config = dict(
    normalize_top_k=False,
    init_std_router=0.0279,
    tie_word_embeddings=False,
    optimizer='muon_variant',
    max_grad_norm=0.5,
    batch_tokens=[32768, 65536, 131072],
    dataset='wikipedia_en',
)
Below are experts of layer 5 (counted from 0) of a mixture-of-experts language model. Rows are named router (the router's row for the expert), up (a neuron's input weights, with its number), down (a neuron's output weights, with its number) and show model dimensions 0-127. Each number is 128 + 32 x the weight over its row's rms, rounded and kept within 0 to 255. Numbers have three digits each.
After each expert's rows: "mostly gets" lists some tokens that are sent to it at least half of the time; "comes before" lists some tokens at least twice as common just after its tokens as in all text. This comes from a sample of Wikipedia text that the model never trained on. Tokens count by the router's weight.

# expert 40
router:166163124123117086098157134148175156100129095116145147078172074068092159118172178093163141184107104110158104093145181117104143183111157118180110082169102174123140091105179073098115176066173074123162118113139102161174143177165097140090160079142107108072155102172113152082109150118155102136148087088101131169102177106140124130099093139084157173168100105138136153171159105151111116131113
up0:148130096136135183091091159067158142110127175152109145116154084158135149134150198075087091109151132152157146145183099127139128110102117103115110121136093157182107116124155098118122150177087144167068157123066153097188110107083189125092113101123146087128148081114089065087125155125122113048136134151145086213112117156139113135145084079151130182145126064116184144164188126115152123154136
down0:108129154152050078144110138132184124080132131109109090121152140108138148164137155176124115118135149120133127086115060111097136131070112136167103133137129110165116119149105172129142065127124125091153125077116093135148040108108164148137120108092108156094116100103137100149135068114179154180094134137184213105100149159104072073104077068147102075225138101168115144157156103129152117106172
up1:163074114090098150081101029133108132104121121175126155114129111147104163150105163127147188104123152169119111192128166173123155134143140131130113118104103131095187076183118144128130129089149134164098161104184137153154129130139095128123147125137180144127177159157096163143154101107070214127155149113055134132082126125152108119119190171165144121206175154123162182153098155166128073160097
down1:117122155157111132064158144088142125169158150137122172119112093173166106180139141134074112149109235159088192139142106154110098130171145134110104157156154121137108108129158093155131151109039162173137101172106106192131110184149082180128145112122117143171114110116137136147142082130159131159112119149172163155111156098095058138068108128156062169173129181125078160067132091128127119118108
mostly gets: "ological", "- County", "Population (", " census", " housing", " in his"
comes before: "\n\n", "\n", " The", "7", " In ", " He"

# expert 36
router:155153123129147088102183160182170154112134110144131187102150079091103158137166177114184158155121124088127080077104164093087094181105180148143071115155118149135127071091175103088114152088163108116154114110123103159173100150167085145087181081110104109093146112139120179124120176121126098096161089107088170182121137075163176140113105096064153158166136119138133154177172089149104156099136
up0:169115121136094119072155135083195177100127089075104176144184128062130151120126099130142158127145210121142144091101121111130108131175074134126153087133139080131099116096101135144176165104141205107080125069122107129089187151063154128094137105091134099149145112125132158096084053084134104130144138121109101131163181057135157139069143132071112142142104133172143124140106125120186083121103
down0:109170154132157162116104096109111088122140080109177159141141116064126167192165081117107121143069125118117185105139132141129143171081123081164159143087146145105134144129116132083148153107150157086167179194132151113147112138151097194070192129148106142166139128180153090097170134106135116153080093094147139088177126128116121146125114097080092136127167126204160147079108057122182094127199
up1:163115189112123157077204132120104139116146119142073094087140138101089136160105115133171145154100152081087109150084100138152129145154119120087135180089113174076172110145109114136144120124125086144112110079168132116139130109176141059115133148175109124107048243105156110114089053132147143146187117137106170105084152111122126162133147154155126158170165122179204117139166147132097093149122
down1:078154170111167156141168093109104111113146124169105102110124194147088163104147123081180079134138149124178118137121133166118119173123134103144075038058119180159148155140085100142137098119114152133108145140105159118183105100101114168142076101104171082128163104151162125124104139112123091197181100147104102133055102051157131120097181104202068144167123105112123105130164097133124124162118
mostly gets: "\" | ", " Because", "ation: ", "- Length: ", " treatment", " bal"
comes before: "| ", "The", "2", "1", "==", "==="

# expert 57
router:157156133124110098087148153161137148075147130140127169064185085105095167151168182094158161173123126113142085094101161111122125175086148138155084110156123171127119102107118092088127155101161082112149110104151103154180116167167118169081150098163088090117151079095105186140094175104140107098137105115080154167101113079145128132077077097071136164214161071139134169163150106150085118090110
up0:136155061152122115173136129144119119074087132140168090113105072082126155163104141098149214115117109155099147134153136142096083130164155139142124110102131120098144172161170115111139131134100117137164114051110151107140144134142160064097061110127132126145185185109097139187139111142152097110178143099113124202110187153060086050182085126149157061104101125170114087129120153109150129092161
down0:109106068204095132165134183129152117139143144105105152127076151132096109066126105173118146102171150115149113159146117127095114125159117157108114175108087111130191149139129107094155159123168133097080145154115080083055152136152136149168072138110080077120160100101129084119121078081157128122074125127124172121097034115128092168090119095155114114101081125138130235115108089171106108137097
up1:151114137124135129180104104085149117047155131109122089150142112165148124138189181119046141097118172093091108166137141115166137173148104121190115106119151166108107203157111101133124128143132154123193094170180176161128134153150104106162141131125184143173130122153184110175138140141154116233121127128136135141109180069126150148136087145136096167060101184105158093144087113165122138156090
down1:144137159128069119107080139068155125213109128174128135160123174133136082100107098152141138111113119139158137149098119110119134152106183144082092091163105132124174140093164177118147124158196168096110130115197145173125106137169063176113104152193130096130127171150098117130182096170091120121123087189157105113145140106078113164138134125135148109098172116053071135151192143086091136076168
mostly gets: " In the", "In the", ", where", "quir", " children.", " At the"
comes before: "\n\n", " The", " |", " In", " He", " In "

# expert 21
router:156170117104147105100146147152171160091131118134141163083174094080100164137165183105175149160126116119161106089139152087090101176104161095167094110163103146136140104107155092104117183077164110116161091097158097143169141141170114173099153102145089103101181104126128139139104152097126095138177101103072146161090201072136155136095082063080147189142107076155150128181150107182081130103112
up0:159112137161109140108129121136158135126152152085194111083079125086127176120127197173130133129157144031194119090104111149144122193106137109121226162133106183180138105085114127156150098167175152093130122103119146147098163076156101186141162105114088189107132073120164124173049134146187140130122125132139109126114156108107112175169143160142136102083136089157108111119124142156088143118102
down0:171083094113156181114095174088124149096123096158171130150157100188117116168114145156148193164157149117116194139138134123160177178158176139141160067144112180120107089202100153135147133097136138168101098143154112082140193110162145115150154175096103144125165103135172118142096072145151131174152100110087135135160084147156110096127156138134127127116144040186163135118068104136152099063094
up1:143068116102122123119119158130068085074117111111146114105200137153148138110164146166095088101127152132116164126141105134144153120157092139086140171186146126080132201119165135144018172075103111148110155137157097181123141175127107088159106144100159112115089123129165120142180118117119107184106081105151113140119093158188123130083130103138111126138124099028208105157140121112082121114076
down1:116138087144089130097108087077135135133178120115157114171111157151185115089106118161150144100102121143112149163068122074154171116139155156154059112147197186137152139111149139070142129099118199162117104067127193108141180153099119131084147136109096178123091186148129172088148147068097135100190158111098168123162076147123106165140128138192161141152117166154087148074138119164088137161112
mostly gets: " drum", " financial", " legal", "Species of", " end of the", " blood"
comes before: ")", "1", "2", "),", ") | ", ")."

# expert 10
router:148171097134125084074155172153152161077112123173150181065170094096078180124153170089148153165131139142119085075114165115094133178099175104174083105137105155099128092103190107104089180075155099113147083081159131157154108153129108173078158108126104118097185116108097151117089159110140099154148103117081150182113153083148132162088100134093140177148106119153158149164154121169094161130090
up0:094107108090123061154181142121141092127122108080177097133116118090135131125165128144144095175167182153075129100073147136128112202129124123122135118073120164125084171118141030130117087149091116187132200118135119123125081087198134101124158160095139123185146106120122153159166121085154112169138106112149131072178147123127120117147118139140187123114045117058122143152111145094096073158109
down0:141131121123123119150083109160113155165149139117127155098194099152133116141126120086115107131204132141174085117081114173126139115135091104130106106200102059149127135137121107124127127141087151104140115141114129188136028123137177108135083183163085144144126125108083082075084134172167155131142103169181091147085144127146070095128106141126067049078144107153183127142075095168160159176112
up1:174120182118167140162163135115118083165079149156115116132153131157090119097175126157117106134173058144112119139113145119107168123099073133108194050110122155089178100146102061142086060108153116124131157133076110114170164206129091114143137143146126065189108138121168119141079102109156122145128108135160187162195085100126118171173110137150102174099136114116106158114173131135177127078167
down1:116060165106212121143115119112150150144176101165115103112107072110143090172129154141107107143190136131114082106077126096107172190123146035140079150189149104127083131131120099111150086164109096175138156078096106112102125127138185109082174176101093101092138165110181150111120121092107110116153127045160126112170093168140171101141093071121163133101095093140151139149092109142129129104136
mostly gets: " every", "One", " unknown", "- Type:", " important", " for its"
comes before: "\n", ", ", "th", " year", "′", " June "

# expert 39
router:141165126124120117102146160180162144100122102160115207105168111108120168123186162097176142154114118098148090108171158109107098185093176091172108095160116144112143110079208109095134179081182083074168096095149114166156156165148091152104171086201129081070148122115092135088118176104157124126149079154108158165103144080149155136090107095124145172135122106146126173150157115148100148102107
up0:124144094133122094121127140148111128127161092143128179114102123105099156138141092156127126178112119150092117134075141173201146137116137077057153103102180130176095122109132152066151104134107131070151160112177112131140142100182136168065159175105148097121164104145090128063121127132052052137154154125173139059134102127106114164090100110161220141089107077157127118150098097098190145105116
down0:104165111150135119094130123101068146102063078150096085121137086085182156151159128090187090205120158137134114129138084058095099149170117156159129167139099090144134136133142105110154110118115152112092155181105144055181109148120052137141164134186085125105128112121097116146128151203125143104122120082107222143139076146096146153130185142089138082101194130122167108117140120140129147136126
up1:178163085187091177116101177148131115141088118102096151148122132119175142112093100153119168151099202072179173122095123103105105107080112116146135196118101141146132120142174088109193179128081146145064183166143120169170146102105142140127123103079118122140116187163180184142100074097089072153069125140086103130138161118092139146160093076122125110138142153146137100149189097116093105114124
down1:093140178141095160150138142142156134147104145152127076137171106132124134165173083131156115122161131185120148134100194116116104219184045126121109137147081118135100126070055169127155088136113138161095174154124127096177105155177102143154125103086132189166126180091108054130194142137121074090100116144136089056117110143123189121103100139109103110131178104106105150102153128170112130126137
mostly gets: " had a", " for a", " in a", " on a", " that a", " in June "
comes before: "1", "–", "2", " | ", "015", " new"

# expert 2
router:137174105143110091083168132159167159075113120149137208102155101103108161120160172101171131181108098107162106093108164099110077158106179126144116095155118167111147081068188089086122170108143087106149121072144075144176127143134084176103164098142107115122167115141099171105115171098169125096138079140083145147132153084172122139107092086113142148191138082152134133169169101176110152064126
up0:114174148145138157084061135109116124237117107100122130150087086096116148084154184112097132092077156122113109158118173112146108095102130136142151092091160122080071153157095132191159128105079102121116164165179193196128136180127109136158117113092127123157127086188122176129160168171157165139118135131103105135140091086165151125177128152131151088140090147148080106158096094191108149150167
down0:098075117048123147122140085090119093143139123171139112140073122143134084115183144135138146070134125169138092124097113087085109113114072137127112143114082077159102121144131134143137137127130136126165108126140085104117215115155131119121063140155116131148113109092127117097071087077073146149125241130126182154151044144103074112134140139066101168160067131139131119126125196123153145097085
up1:145106161076116185137136120145169152112151103134157102172133158139065194129132137096125085126103131139122122126087121148068143160146192123151094118101141165113101183064126161098072138166120113089149097116165123143093125094154182148161106131217170121094165066120149096097145082116114143120109138117115082132175152134133081082129161128124208153109050215082132126121168115138131127164131
down1:066109101142200138082136136178134096147079085092142133149124112095148134144113124109112124162138142144130120088136120095148121078120113086153130174134145047190093125186108110190121113138110138058159083086138164089117144173184089095154127121119099134164131107155125095132144061130075152164122125170138172132146139105130142138149120090135182073141179091066151162100072090188078109152168
mostly gets: " how", " Louis", " Jackson", " José", " Sydney", " Arkansas"
comes before: ".", " | ", " |", " | +", "; ", "′"

# expert 34
router:152151109123138094085180170164157165101113105128141176102162093102096172108168161084168127156117092108124096088135155083095158165089153086148082084155075146106132081071185090094112166089163099118169090095140115152154098161149105160067161099174088106104174094113108140113100148125135094141147105125103145170084202103171150126087100097096131152192126092126121147169162092165086126092123
up0:163161107098137119103114185164112095113120160169080121137068062119130149137102114161154167152107089145119124143114177099169116084102113176121109165069123112127170122187109151171153114144114144138099072115136185103102143178115150112073054059124194114098151119176114130082154203105150108135099126097071152103113136161111109124080144156075075134153141185148097067083122120108147147129124
down0:141104094132115146128183196138152165178068144129088102080155095058187099103139109128155079106084057118129133153097073107182127110071126174074164128096081142119102139103134121138148132103106116122126135090054153090125126217123166129128131117173094120147177125124139160142134151108134144085155144068143056144113085109102114124169145155183120148117116176152095148091126162176132165109150
up1:175150053178100154118155087099099142174112124166130144113132120171122149127163070159086111148146109116105121096103097107096172138141194087110131165147145117121110155086136073115192063137155068110135160161148147103126172148126124085159095131161163124108163205139116104134128110102130171114127170176075132174148107162143116105128107125095143152022180191095118078120125133174130111171112
down1:160157103086158111152119189147120174192129205079143123134121121147152147165054112180096125167144092138110142077102054151070123163165126162158134171136097131165144134083145119143176099145071127165134147131093157112092133146148204135075161139094127121142151136168144148136111099122106092132163132098109146147099104188138132163177151137146138122167133211058100109129090198113108127131096
mostly gets: " | Apps | Goals", " | \"", " sens", " symptom", " April ", "fic"
comes before: "1", "2", "0", "″N ", "3", "4"